{"n_layer": 14, "d_model": 128, "n_experts": 4, "experts_per_token": 1, "d_expert": 176, "d_shared_expert": 0, "activation": "swiglu", "moe_layers": [0, 1, 2, 3, 4, 5, 6, 7, 8, 9, 10, 11, 12, 13], "router_score": "softmax", "normalize_top_k": false, "routed_scale": 2.0, "balance_loss": 0.018, "balance_bias": false, "init_std_router": 0.00781, "lr_router": 0.00186, "vocab_size": 8192, "norm": "rmsnorm", "norm_eps": 1e-05, "tie_embeddings": false, "optimizer": "muon_variant", "lr": 0.0035, "beta1": 0.9, "batch_tokens": [16384, 32768, 65536], "seq_len": 1024, "train_tokens": 219700000, "steps": 5888, "dataset": "wikipedia_en"}
Below are experts of layer 11 (counted from 0) of a mixture-of-experts language model. Rows are named router (the router's row for the expert), gate (a neuron's input weights, with its number), up (a neuron's input weights, with its number) and show model dimensions 0-63. Each number is 500 + 50 x the weight over its row's rms, rounded and kept within 0 to 999. Numbers have three digits each.
Before each expert's rows: a language model's description of what the expert responds to. This comes from a sample of Wikipedia text that the model never trained on.

# expert 2
Function words and verbs. Prepositions, conjunctions, articles, commas and auxiliaries in running prose, such as of, and, to, was, did not, preceded by.
router:438500523407473555489521466538564594512579523483449551515501470521545481504421551511432601485467519598560466514510579544511496483595496538527460615497452422562464500474632476540454424438512543
gate0:549466480513435586524562421587464495502519588512463559472507432534544452576488496477459479518490513542607525455440452487491575491588404507517459579566523477547367583517584459546523417410447509
up0:556519441537507483584454425620506528473529464481507499529462533535544439513535414506452539500398437542468463498482534437512473538488436529467492597506549488468539537526593493488459526470521475
gate1:495478522478463550508525563564493520495489447470537431506358529411523505516558486478529495573486552481536422494500558442390429528453428380523516532497426501487470465550428511500574520469536590
up1:497491521515594443531460549439456443506559519578528500487413468607585506557476454494425484471479450479480431475549541490520551431496545508491549481495509553484560583527532544514511450403475439
gate2:448541491460440548539611438487451589544479495517451511449487524441458414542447430488506648452443511477492444458434468494487530459500475500523539546498514442469482460516570580458514466505664567
up2:503442472535509492513543570514475484449541457504493495481571406462515487482554465547505532503512552405460561548516479536525522436566433559436483522418516507617508550445507496399547525401463500
gate3:502458497615546563497495422485465451531577510530541474476426589485415515501467521509531508498508421546531617541505459455527443571465522531569428513469489551456476522480491450366457585569447567
up3:395506579531473576496488487580480472576506558458475515520402453471417453472466485470565563457459470637544588532595497471540530508484410554417493481519506531462568460515518436525458546559447546
gate4:482588576452519567442523508452453435487497535461513472502611480508514499513550529521512464426602514454508594587352483596516512541549553542540523557477528499525566480581491537412460543499581486
up4:620456558528451546473513503468530498510649522460500591460584544507598526487525517491446498447552503450480506445368542514564473555465499516567527507499511480467473562519449521509420529586595580
gate5:462540393525498526512483507511564545566591506467467513401485575532576484493464421466474533495463501504556480505395471395496565611455494547526465488421423470550524550515520443543466553610614519
up5:478448476470583455502498447588527510492513529561452460536558532476578397474593504437591517480484495525505449517553590458454471430479467517585494572551534500525609474418495452523457490464488475
gate6:532542508516541526414553461410492423514436495534592451441469497513486548637511552443519442476456613515574353495437457495472496551503536449507550362493492536552617564535470436569570456410439559
up6:555555517444510484462482497502488612465458412438407501496573469454529458460526478516545527461500526524392517525505500614531451516396426623533524560501485496420442497516471433545420432543453481
gate7:503527409493430489461456502519478468532466551557385572412475464529537454404423498466565496474534532572557507545485482556434473509534551485520473513541462575460410488460446518446488473552449628
up7:540602485568551478529499462458475451517405552449407475452456556531473495512404476495457484499556474519371484468498520539514522549511478540544505431488608414412455421553497488573531521448508494
gate8:460535400556535565402535556537514585584580507468501448519536407431580480539472445478511470560515489508522508525501454483578446492557493486487481546584462439526442479454436541508582484518496450
up8:420551478457507556477448527443586486432510529431564449494542529601554391593529396505465540557596480542510553520556495565537469519507595486466443555534589622519453455498587563462509461447592510
gate9:622456580558583482516462523572453493506494416517387524501514499501530424534460532517434480519480465485456580472450491514507546419529563445569504511582492517515477437525460483523389478450442524
up9:465535550633528557495466466481548511548500485455507393459520395537504504526568462490519557574465581533489487479504521446540430515493577565458454571494539446484470538481557449523484494499568459
gate10:434489590494592564560480431446503473542628512474459461505467432461574516429452532538390494573550458471517434530552502485486469523452499552407438524493458528499524480479482459572520506594472463
up10:485540567583498499479464640576510476507451517575501467543549523487379499511476449434562482513510474561476517385481449542500616464468401490522474576520593523507471582510468517427539525520462472
gate11:492455558516487526545421635546480539479377476546413485484461504488500467450555428492507463551481486475570500413526504502449435519475535518543487608530456566484386519474404610563484449494434421
up11:427470473345460563513485435534482429546514511560533514504509471533603485492479460467406548488559492569529541507500488464528534571514476402464455545450528569549544517444542539475424437401555492
gate12:523578408562491535452530454570469525519403543511486586460500493401521502463441502509547555555492410511405469511433505576463560448539487434485435571478432500551555534518497557490486459514557556
up12:535595464589547520476502468542520469456430563419504565527618513433444551540506453585472528530439507511448456530499498464453632464468565552471502484497508570527463516488427446524541454520471359
gate13:593582456560447435580446476509480482442452435549519471440486504550531448463478545609430473546508359517489528509562547462468542476536534510557471393530489528470472464460501498547470503548399390
up13:477480602465587539437465511496480502518498499647534451450540624577476560585524530538529472496445559450471517522453516488466476509503529509473506499425530526535540550506538531447528512496498401
gate14:471418531483523517433567513485485516474498489568527493530528485498571407540500515530498626613482524377527425517470464516552453518626496470427520536597546523475531571571523523579529574531513556
up14:529491523521601474497423518536418541462404578512483481532480413472469422470564389456552484510410478479470486545562540472572491521504478489569503456434490431502500548564468487443424597543478470
gate15:519543497493483520511535478480483545508532464484483500534520572476496437498450546494473561548448507444406551551517455421597421581501547531459463510431481565487496568533462453509447536503476464
up15:497540521528499514448497481402573533512510536535538497502601444567451582571391506575557500494477502556489490541458510597516506500490544461540465490443576556480433526549539622442540384466522467
gate16:470538454593518471506437600508484490467507382441530499516490506443524441454514430601578555500444452536506526521465440480531600517479443577552597539488493574464521546505468530408512551396483505
up16:505514493365428449514555487499498524518503410559523567495533545526525467441614604402482477412449513505463525562468414457477499540519491497502429526476482546537533493509473465479508518488535518
gate17:510452455431539524530442412447607527485486469492455624452457466478495468463505465532462479535424523602553504492521442539454616550408468545573526512629507573529481515467450528474502447530528446
up17:455433551386495525544538451540534557572506549582542565542439420492435592475496565418647521493493491526525528483456495608492469434497537425428466533534527535464544517503511527392481400467605534
gate18:568442524553376485451484412403526533512490565487485451398463591497393479466587431524498512504491439411518548489556574470495496506408414509604607466445472503442484456519405519461560516473433491
up18:469449516453455559501549478523509489609533607496515455502475478474450527494524492591439502477479559484498484564516444460586580491499480543549466439467439409533506549521568458498542436359515573
gate19:468533474475486535552503506442514472456434481524577561562503489583450535601479466359552556505450529455502545550462509561527539444469524602423500444422330518520490461494475556465507582398473555
up19:550553479497544493450490506418482439432492500485553483430631615522457480556531523437506556547439485472593478569595465463578492450529540580524450527428439559542593462537501500537535496598484537
gate20:475506514519444508563449445473469505524493486435542639538368520513561579490472498542546604472554485458493535569492532480507433529528534523492496486469420514502448553492428422451522420479538503
up20:469455494475591422502489466582516522494485562522486468368469498503547507500548461427512437487542568452492544475554551517449463465564598417498507450534397523594576542499504518563486564489530618
gate21:585478500484442562514561607524421467480571516466501455465519542534549550490474496519496521446571509508600503481456525559545618424558390478464529451578458484470451505530519496526570448425519515
up21:459459393471392475449521531464446525577496500399476502554493509404469419506575516538573534411575498543482529520529496561534533470443416547402442513580484467509433451473470487559466449481476527
gate22:402465554527489481478513515370609426505566466543519605512499527574510528589408498481557549437496555475453520548487484483450544559567552595478483497509503559457524519518477518451491384485449511
up22:482510461511545514512629592479486417435528502506535569526484407456501496501464496574539509545502483494543481499505547477340454454481450464544557473512435600527567467480499491534625467457533437
gate23:447490413478470559574506436468508444464485635445440434464513459407552522518457510539472505424560539562562397574419476488496575513621495471531498502468493602469451516404563495524566524461542516
up23:515541513496544505446588525427515496380471540497512526505475489471570487500564554487541527527340503555469518479530516456554464423446602473540576477564472584629544535534526443531559451612523459

# expert 0
Word-start content pieces. Opening pieces of content words and nouns after articles or possessives, such as co, inter, film, under-st-ood, out-c-rop, plus quote marks.
router:533484453488501400506453488464560371441442497579450542456439511495470556551551536448478502483512494476419467532569545406487502491473541517523533413499415464535572468438424484507523643590468498
gate0:513500509514489426566530547498443466468555499468526527432479548445462481508392441499541484548493450459535588551472517580425527459477461528587622464518454494509423510586475516446564540559555563
up0:438611463470479413509527407412393550399561530428500496536530518428610548500486462544537455540510548464407459545568464479502443489576545492489523486474472503490551469508487561508526478534576456
gate1:556527551460401489506602470472503496460538500508592430549545444505482428547474517399476463446528425515584565500518416606409500491464517504558518450520511493485488525546438561488557514474467506
up1:595569519551538461511452511441465546471600502385548513496514448538358434486466582486481570560502450420448456480536486549432453544471449518463561520474476479506519509597558586511560561582412561
gate2:459445557425487482447616450476556473474474537532394532532558537460410492531479596515451567440493490458544570543521511455518485527567567512560404490518535557454523521464479422452571513553437495
up2:497509528509498584449499476507514473494539445505516582497539484418525445578503580501596528504559506475419522501459506425575414579562520534551493430540564531588463507542543488477556505484459435
gate3:493549509447487520510464476417496512560536463565477536412437495604528450373533523558481460419530512466498464545582546525399467622463583460516523629428499500541471542493459525468493447474494418
up3:437518462461520545541488501526536530561533489378581538524398493545559569497531492468530520569527520419437569431457465482510489539501546544492523563501575417557454505496505545443523490486566494
gate4:484539457551478559447516466459505523575462542468463483400574454451529471451494400549594451555478479492498502385528499496402540492549525435546525505513492477471493542511526472493595480541538548
up4:633416590437520517444450480467546506563554522618564380506500483475558448486455458441491461514533581547518595454473578512597464482503497518517521487472614585436501409435611479532477544564537438
gate5:530541440504508519531500473501603465470436444544502376552456396508585489449568528604508486528438518465425540569478398522507531542505492555484501466485541564499534596438519514490495573531529428
up5:458455521485530533539513583357518544472545478461587576458529514554467547550463466515521497444539570538558552471403531511501500440529505513501464433437454508503458512483470600501439468474471522
gate6:537476540537473468471571519508521531518523453487475513463543480413538519456536552521507461512533425521577430536527497536518526543525675520501411467544544517413485461501461463446586546564592449
up6:489582507535487514436483454487528566554461450444452514413490456515494474543419469498523449501526411538440566447518500583463477501546460508443418460439421517471522560538485590479606414502497565
gate7:515532544513478557564476485485577462525529371621561463517574458514542470483546439524488504478463450531429470518528545464573489553496575444548494493527519528530445559436474449519558557490423458
up7:464453543487497495544580421421589466529543505498496436496506471459437483518538543472502445474499524528431479487575547499475507431455350491543490560487558598523525513423546502517547509429476464
gate8:578489450515472497492524498549566507553526512520429462456548461474526512485518578545496515463473485504539464530468565567456540548501524494548544614447459487598505444526435442508512511528428547
up8:495398439436548501439542591497560452505515419488494516515505616504457580470549563487365519561529523493504544430537541449562465510488450521458529537415557464509551507412468541492529548443481384
gate9:512585587449447536585544452426492548552507569392410474470488468557405545563411545527540551567504490451595523493496573482406499527493495440530567519539466573525462463565534550450534555441501472
up9:524662476450604470550470570461492444537473476562483501587471407440467545435504545558497515449555524530592379614401575510498512466483500485586569549460484518469493554544566586536436460478498503
gate10:508561452443415512437484418624494465500578528462523586438554534518474531532450570465492571570517444538503489485475450482597426462631512527518487446484432447512569566556503506499525542524468529
up10:562573450436500439465453456449559553512502505508428483632510560512487541482443443512550526494476548499400585529604491460563487456549572467549466490470452485496538484421542464520551626429480527
gate11:486462583501455498481484537461514547483571542519562417462494500520510529525390476539508585604403504565479503516588462473453462573512615472412431598453424464466474482491515563504479559559543422
up11:450511553464427532538514431478509455557555473471450414485506489502514547521425574457544488462533552468522496475489580569506539532499488472502506507450473455562504481503480551473493530411464543
gate12:527514557446398489479489531489480550557460482532505491532457482476478513577423516504487415532568491487489490591472505459463558463481507533428492410501439574437483550414437505501514500495543464
up12:513491435529481559499580459600550500426391543538521444487484512443452401536522514481447517478513524472481516464574431467496512484486575526357544549473510431433504520513483506437531537588482538
gate13:526523498464464451471505393458495525476622494507489488550498574545549464543516500516466568538438554538516438519620464504515451490482575455531478445466508526540545531477483512406491559421444548
up13:479413478550471485484553493570523494460439526495415531525457476520477534469499449537526464540590467552532469460558442415485603466476554463516413527576543429462481527616501514514516531517536386
gate14:511481468551512456526532511579504516486513457528470473505427335455456441486540526487447487555501500476511390560541521589447511538555461536523497466577563589499501546607491431523494552490469453
up14:460595447459526376557508491528402558515464505450554469512477585538466487473439522568486450523507406560522472488537486447467460501403526420453527566552499549573452477605496522436565475467482487
gate15:517503497613526565439521533520396578453553427542447443537515545478451523576557438492531433454480493448412485584530511571598548557447482561479467521524498575491509543453502442477541578606522484
up15:511536508504431497537483567518458569472355430536495543479559527390500537442482459501442468554557530550587530499430475461525544475567602437461490522425476551508508515476606553503517476581515443
gate16:471496484503550559445437541552453450529498511493484510537494479472551459524498529468436462513557507496480546575507489386547428436551484520519389537464465463544466487421634533477526555611549459
up16:531537424562540526396583375436546475526446386450502559453586445432466505589522511506450533526510434616430447499477565485504493470470479547449470553457490466606528451527538471473517496508537509
gate17:478509509510451470412419420575447528453544468498489568462509474595515424459474482441546566441474409548494471463546522535558456549522565632532479473540454492529426488548476403570386487568549497
up17:488549548477470598544498512569453597465496520521543562530507566495510398453535509547500558506462430440361353524602438497468490477460540621526557471488421502540509455561511543480548597436517515
gate18:416500474620572536490500476482427502504586588550425483505450500583466470462443418519510474476536496507545433553527589529541486420511477518538454511468516529485571503452485578496551525520555356
up18:517513470390504557538431494578492499541554528539468477522505450603580520511449464452531445459535504529479527463522509446616577492481507486493523447558429483525500453549519521524448518462581495
gate19:547517467557433392511526423374527527487539550527536480452484477561620525508477567484414469459432529484466420552516498576560456502539495601522479428612552518512458503541566421492448427486489508
up19:485541522525519545507383375537522516408598550509378507524461527372470506492549487492508499508514437572503554457574474550505505491501468458490522533478507503551529467570572487593518439573535486
gate20:460561446550382535539465587524547492545495557493499544414469545514384520554507551469547426477524471506495589451537497574493446473505567548613442519499527530504550521506452590567447495448541464
up20:499484562511573474458534464454498606502486492522441520552521521558566518506456459518443621537504569509450560449471546516486484536565504554475456531550556546488496353525515458528565504536580498
gate21:554441538401498499496492572555562504500471507492429453540440423431536516483405596412539505475576474555578417497505526520594478432514512462552556476512547477419498478437461418454457470411454549
up21:445572501484463510517448568490484376583506500559522593538464584475356503527473518434577491507455475479635442554513457487481552525451553455480507524505468518539552506491508486542448429563488483
gate22:515498622485523538480474451490517454493448425542437616494508513435519510498396505562497506494546503472446476549439529577484507483514508485575528445587470423465523507374541540538545573512524471
up22:469460541451432575473469400623509569524441512483429471518565513523568492479506484432472482421521518476494526518419407536528552503501465496514444442449480511457415419548458546511524486446526522
gate23:454558506502421500422468461577560547401574486554406527449458431475546480482471491502443506557543542465423540481459524519468500539527478443535555553430466414401404530564459504548462567554518429
up23:529453520510471577455490594483465493448487480579485450558562499426582517562512521588487456514454460463544515522528483555456473539493550479458530507448458623635500467480439475503454516514408530

# expert 1
Name-internal word pieces. Letter pieces inside proper names and foreign words, often in roster tables and lists, e.g. Sa-ele-maekers, Do-her-ty, Charles, Mont.
router:526497510537479522577518510478491570504479472473564423511572574496528469506556466504505494566485444485549493419494351504586467460447501437410469583529571571351472436526447567460432464478519501
gate0:576483442500453540543527495519570436388545573486547570570461474417515358587574493447507606443449522499545454510516491496550440570439426511458476566591479529456488402566530406456474523523437549
up0:452461483549493499404503518528444455535401576530437509422520524473527534511541457473542485598483457448488437462664485513473523464534567405470506527555533406503506472493451584461485458538492480
gate1:526481467501498454568484508472444581517471391513460440430521502478560476486480448504426427522513597553432589508492480494571455481475494551504551476440476547421457589462459429483529558527481422
up1:527532515533422508529494475418476481473484502471504512477484434563500518505556544387549485471460483551507578361376386534572475463507519469546420537506622529502466467468475559476372383499591477
gate2:417522533526567506575483560442484518477490434551460417596496546477444475470487491492484468487556564556486472461510552465520599532513442488453464420486513388450488598513419477520536564538425519
up2:526506539485538563449561563429608396464449529526413507465524527498459507505465409499458485415457510567635502412483480565514463458422519435552471529584487356513464488426480535541454562500461532
gate3:535454554478559466483459493507492534464501511500490397594543504485487448495458518524482536404492529532527528576461449460456507450487508591490507429516503493465451412495555519552454574442496455
up3:459486545480492516563440432437515525581559462494541544492509498441513519527469462533497457486540369493523478474429506514410516503507579466469457510447484477371608553426506576486431440449528508
gate4:554676463509507510538456480454476501519434470398501477503550520503496609458496422611516548555583529561530519556489543531422486481452495470560549584523509505562493531513435510453477417527514466
up4:516471536538442520429425527573470448488522453512497540418501395465552516522518513458494511493502539466536446501522576508430546569543504523413545510534528474552595596461455457498491492506563489
gate5:430543528518533397444483490545516552441486553576504484575524520440507525510431528423424503470494500566479505444518461497584503452526583454548414543518468449560439505492497516684475555628576395
up5:554482488426559528538558475565575505443417502470473641559420497523531435442516563464454494518419503504504547502478423523573493437458572495632502525512423583489479505468583519429448487453504513
gate6:502480572477497490499475445492527477387487419514503445575477534533420476568512533554435490473472499557586496456445492465512474421456386537474508545539394475503564588524399518527481537537474469
up6:517393447555530490524579445480551492439429562448472551522539461493586502515471594450477475589556571537460579520469535495552489476528570538471504487481426504515505486586508402463570524522433563
gate7:562441432495461463544456535426501589477490492557504471605487479317574416503525560403424493424440515502471558511528475537555468575505542519499495447442582458512514476534492498474561451525519488
up7:585477501521462575446568536509539438418461510507487354488499560491516451636524527504551493484521516507513450495515527465562413513463469589474554503479581465464502427571479415620429479430556474
gate8:505639513531534435525631539497416603527564481455559466519567484567500501557523476470536531491509500522496503507493447537424479486435461510596492528544544533467457594476513595522452493523437534
up8:528567532537561498541430608476432399531555508541456481508487437485429499447469449504596431552590473505479429608548504466484456503494467514613503571539535447445483475513423592496582492520447418
gate9:544559443485496402616517399503550503438518524462504467488525495525496480480552512471477363587561608546521545472484520441452517467521549487537492500544528489552614510525549552438446561464445460
up9:504546445533586430499453473472611411511473511507535455577469491456475503529527436580557502435371457594543529491534580481412512537505483527555500504458476456473525546573542426497465522471411461
gate10:509574566500488522481438449381560463521484524501536532466478519455583516487549600590528499437470474540503449535497537411475536487539525491463553460436477500581540541489541467426567449456530546
up10:452512499559593502506601496460500553453537575514511481495455452468546516525452441523471512500511480567382558509444507430476519526385474450473504482514496454519561565485508504493514593471508561
gate11:505435550374430505468563520487435471561405477508487531463489537547400489528507559512523557514534462530599446579451455540423593458426551496518536559638514597579504530463514539500457506522563567
up11:518540489515544540559470534472515486438476574534480529542546478487471522462454518467509538469477456532592446442515583510487483536474649574567542509516467531399491513555639446551478566446533507
gate12:455478568390513504583453497438578567551444585450546535504522555526492510436542531453497431512443520438553556470506503551568567520542523533504472570528513480491522583463478463473501501440564558
up12:396499456481429434474523489522512494601554507387439557472555521513638487434579489420465502500519528452470461494427472488518507475531483480523438536515458612491519497487470487522472523500512529
gate13:488456499426475572574486559533580501554528564547514454501472570466529501494508538489402463446598518407531578550530556530535452551550502492503382505431517498496489672467592533440548475500543536
up13:392494553508530579448466578456525402446527396484515418563519512485542501495512444497472553557516500474511499497351547527511503414479495529539529445520515440466497474537445466507505570576480461
gate14:462419499491442578465438577509496516447497484449623546531579504538481436450536507461586539445446478499528530484574404527515466486517675504518492479505379555511448476553494411502452467578510559
up14:586444403521555501452476546474563470406531523435517463428439484544567507447544427475505577515496600395532580485607585505522526541548544521506574433450499514580476529532524499595563536506443578
gate15:520508490468465420544489451591414540421419425499507460387522558517488557522472546501475484473443582442537499443470441459522476473430496505516450563557459512585446544533460526492464551486455496
up15:487510497481434459391536462551467582550474540503475555562453505479500555489492492535454510507474516545441471489537527564442510528476521415576556511504469584537527525491447533424565503425518509
gate16:587577511488546559545476619489564499487530422558512492568536470480530500466537527477558558579488405499528543485516565581441526538534591530505552537507505504523548498519584511463507578587546406
up16:487546484562517514554551454555488526344484508521468531501525521561485477511432436460490469562572507610572464506493529515610493505514408505522610527518498526508520477516458420518490468552494503
gate17:580508499476508472476430456453519469480540467590462510462535447549523454455573464499522495488536440464558600514531499593454393429450574546550444543530481553471474510545502464543457417486506466
up17:547445510509533460463564409505517470506434498432544512455610586531478577445579459516502416589513556454526594489440528421520491528528465591491493490541419487562523546565538472529425518503525468
gate18:481489502520454481433552463557569434446539494501490478463478493480500539464510532465527500490524478541605525436456457521555508560526458500571464490565520510415448531470398566432487411449533625
up18:521508503459589511513527471496484460471569484517443527453603564482513494552512468426474548511596483478521507505470503541502411489486485598450558494556432486477459509474511497569467528527500469
gate19:525505613383484546544431507480455539520535428516548417545522533484569482492478576475567553497395435493481521495435527594580470434540477468498481490564546472442452546430567525454492540465471505
up19:491517516519532392517549502551543526412524516560406470561369483474476453591488489445552597632512535525505481548541472514545498493528494427488541490591550469576489569524402437523462562555486587
gate20:488505485439488400429476619453471648471445566501498462544472515506451593473516419495574463560460524500472426470499507459504571460488426531532531417500373473594477508524431490545581585569493453
up20:593490521509557550520508472510556467492431493480518478528454624468654482504525495499488549476534514338471446437501522398508473430469456437487435535491499502500457527477465491452459542529501592
gate21:481512495549576456514349513526572503569475469536462452522529462425476575510454425491467492567529507505544410469580574538471494540475467461488533496498493516483551607476435536529500546530445498
up21:559473489498505483499450433404525518539503503485507489593473486464458519441479558431580559482534428482506506477559496486399455461492497484587386517478490528449492517412581485488442548512628471
gate22:575460554421494487467621451509574495528547532597553446471518545538485480385559489605559483474503464497455507579508531527425489433490544451402574566466604515495534442482581498504562474459439425
up22:444539390588519575545536538528486518485499560461484600537553467496537597378472525515465521432411501527440520478556524432491409533492449519545469559477466465465509469576485462382450516483495542
gate23:513552443488573529532552515414486495457486533492502534590526540420477477473540511635552523479485430554508596514488433478546520464525522511515514460582449564531433499495492505518573598603482463
up23:542502456440481431538560431433513471501469444556473429405491528436432389590517566550456518494545583493546457466579435492456544406451533562453467469485451472479540530489533486632502512445536389

# expert 3
Markup and table punctuation. Table pipes, list dashes, heading equals signs, periods, line breaks and coordinate symbols (°, ′, ″) in infoboxes and tables.
router:501512517564551533430516529521412477552524513472539479519504449480472484442463448540588397461529554444473574541423541550422543543488469489559539413467571543542506595564508474489583457489490465
gate0:475539583348463521516594470487499473447504568410521528561466513573506559533518572525503526500520584485460457445533477607538421527515598416534394457463533435555457578568560585504574475422555446
up0:508503497541572522536483527537462494517453469475532407492547422440479465429497534559559519440403492376531460477479535509529403503474528548442425436453469531556523519501531606532557494451509433
gate1:586464526528578478469440445468444533517498485512467450556469497512589518479460500485514497559519438612607646521458512573588481499546540570483488453550490497519427504473503515494546497378476427
up1:498477455499462567523425556475503587521396420455501562452600487438500474423477552502451554461485443567535458482423450503527471414555591528480512428482509460474566514466524446475591438537454559
gate2:525483499494562606448532534510475508524509517412572514503440538609496452460524484458518521511526481531492498577515410562549601540478457522369517446492438507471523578501603461529423536488462528
up2:524524523481506639465482537483464457580526502528534468540439579518441465561537546534402551455508489473468518599442491403505622535534516577447384475479429523541422444430509514591504480473498525
gate3:472538452484473457501504469468559446547482426521456514459619400595468537448478413541457451549496453514540444508460564537472543512422666593559490446502514418534543560531423538489489516529498421
up3:491578490532579449481476452529491528397468600445518575568512491495532448543537469528482545465625529494436502506531533529470474538526498510369494528465576430443535538512471451571551477468597514
gate4:508448576486519529523412430498487507547509336489477451431486538485503442537476422517474500572446560500533509539472485494568525555550412524473420477564509507485463581457553421531528444557479520
up4:580449438470501544517468485500442487539529443458499541560412490515593501493483474557456538461461527562447503609498591560520452504582412534513464472461480444528506409414476423528519536501443535
gate5:531464436501460473449553602467523534434479456526529510501480488462601555497554538496416455546419446558573471512466534543499430477445485459573512502585497524485555549550480459582479522500531496
up5:485514428568496598547455588598461519520472537514488559437416524575390515535581612451529451468605506478539433482513543505569446467529483533533447532527420497535464604555463452517440526513480546
gate6:438535592531496462460467411476522566483499474524529476458521410485552387528455531494517461471484509486540438503530498449443479504527508507657550408496463510533525558512442556477466457516564568
up6:518515489472370502593560512462548377426515495522507533534500452449508519523443513579498428574458531505445451488511554488513455503510578439442505548585511484636481410637520524535545427521467393
gate7:468500496429480540439564569529379446413502478485469449511544491493506505531562636525465519413498494512451599538462506482460454442478534471416522566578574518567508608621527471526495461594509467
up7:499477516520511499563541518382519558522547455496525586490475402438444424530545505523502485512549450430512502524497558491461502402624457445518555522507568541448506463566445547553457445510479487
gate8:581488623503544508397503558575547482602524560570455514531585594525435514588456520592515579492520495510493461633436458440469547645488572421417411502481539470508449570487402485537458497575475513
up8:478531514513463519412495462431470511582529540410467496419593489571572532535393520539494428496413602496514470488523464573503485455530496414488515440508606604501536508536453519507539483453575414
gate9:545485493510502473459530567560505503537449555554428521477507594517484535460579530389495491470517450532488483482477538564479556459536467470605434433474491485613512502573515439452501450513488538
up9:520467550479424595544566507501503501500522523549500469583551411454547444539497581543569512494571518443360546532622480495537459550494488539501499545497466515476489395521515509499517516476354528
gate10:508518490380439495611505561596538380562517539433545531515502449494516531444525527428484505520516535505515542508523432392546390485528592559598426545481539548482491557499583562622535467518534549
up10:428484524482447381438501503567402525538494532490478503442505490566568526481463393586518510479505529422582489528499512577581462485440504492442495497495474540552430671501437521467518455466401556
gate11:561564590559473503409528552434545503496553432444401396445456445553525480477496469525571518473491449472434505513493527535417479549467440401536502440478531504518448531522471423505521470524455483
up11:600493576474468488494554438491485493477531537472600484497482486472536517536591503504481562525600493381500476556463429434510387396399479447433421417469539424512483513564524450534488530522545457
gate12:540546528507544523539520498444515456454450647487590565471527525530593523442489516391363512505537463556430487469446528552512515483608487497528468534530540462545406549533463505467474473520458443
up12:504530447505567486571549379421515496500467497528504563490490538516558545515529496488497421540543455583471455575532469518558431501437504476625511461462524450505519548592438439516456478479487522
gate13:546488590547474414416503477596468449428518490544584506460497578485435537522496512500555518479458488482473444487440557453454487489575509502531563500513545601520428566464470526411571518445520491
up13:495460468484459441521467501505513534418508524454536478436535420548410455499402537377388534520395486477518555451516490486523546388503449567552459468524495483546545492610471661495488443468497566
gate14:496557493498563522534494516403407450470572584429481466544482444387595500558518532459422523519512592500574507552510493466568558490513471540534418536511483491565560570430483558551565505401483464
up14:492458565429485540512507535450494476381487410551528523479532592496475526514466503445466591516566518501560462398495534483572533473476615526451458487474537590553504492506454423435513514586501460
gate15:532494462480545506414533530396514519470616429472575489536574528540544472519533530551573524482543406551528508506610530512551549463470496462527595543479556554443532567557507446556481461463569488
up15:563406545513526471498444551481439536536491504593456519418456464579535512558524505525445433544510497472513587478487450492439551504464434464517447536589526500511502528448499523455422564502531457
gate16:509559576566478434571522389496517498483478461438424400576539470573460505449473476472596492474465461548486508551461422466435525526380493549572530589450579539459533514530456501530444467493503521
up16:526507524485511505438407540577547480514427428479518502557463399524596545540487578522494532440400501533429537500495445461545514488529431447440440539509426590469500549591369431533419469493544498
gate17:583447408557454549413501532511508540477525546511571493519584424421565431540502504436515493530495436448477498470593482547566547489484511533518418413529441522456532518512550525447586552462495564
up17:527437499529468573444409438552398507514537462543445509407577614441514480505494527526595510518526447589400445421623458490475501539491502459539546547446588523457539656518519544443515496478478499
gate18:461460526595477584568492481585499556474517466452458596515522508478525525537494493545542462610474519548505581501441512489488476443419446588546498507463488452531476562468505477506550481452514429
up18:530496407570576504447550449513473477554490565496486448391394463398501581486442512464488522486585456489568568533487424492521541498412488486512513542534457491550495455403496568511481428418532519
gate19:437504498565489513496519468570432486594537509483538473486438511484520475497457411531459521619452443568637471523559452492496496520466505466570444432547425467443414548477521546481496462559356495
up19:572488599521582472490461521627495473497511430454458516478397510506414447557451574473495574563522478445454495547619463601463483523474548497441467584597513460483489601481494477511488475473536468
gate20:459458534433480452593539468439508415437469422464485473455502537499543487538515529447604497482557485519569428459432534647421484458483563528483483579486666516569541482585532462493480539427524521
up20:585492484426468446468493480523635534493500510502498474504473522435521544522521493518549447452497472538550540436582485478513571505485442323484458505445505465471535512522446452483557529621445505
gate21:579484518479462475468522502504390544565473530474485456525478497512498527555466472549481543472514423460475524551561547478573496540463470444519459461610573521503504502482566446529503500440486488
up21:506521528553447473498522539550414563540418442461511524439518451485448501524524514420464481359473577526507434527410411500446482557480562390461508519551495540388557546534452517528506410440405525
gate22:522522505529499507521458417610445501547524469427452487499540504434494546436485421440512407485576468578561506461513353553413520571368500606435467496554528438416478529572520557486565531354533408
up22:467501335536508538566487456556522501477526532517549526478582444593430456542576559454513482515507536452414593480386478476543475560459470500513495481433557466557543411523535496468531510529525517
gate23:544514520526538571481500506519528526561460539447538490524474539468452460429533532550609470529615432467524511461494541577549516474629517451553491536505463483466433569500463502484472581510527476
up23:522435532529527555518461462511476612485590436508457549434484492508477486485466514561438540519523540563468539482622534537605530501524608471512494495526545491466447490471431626483481545518545444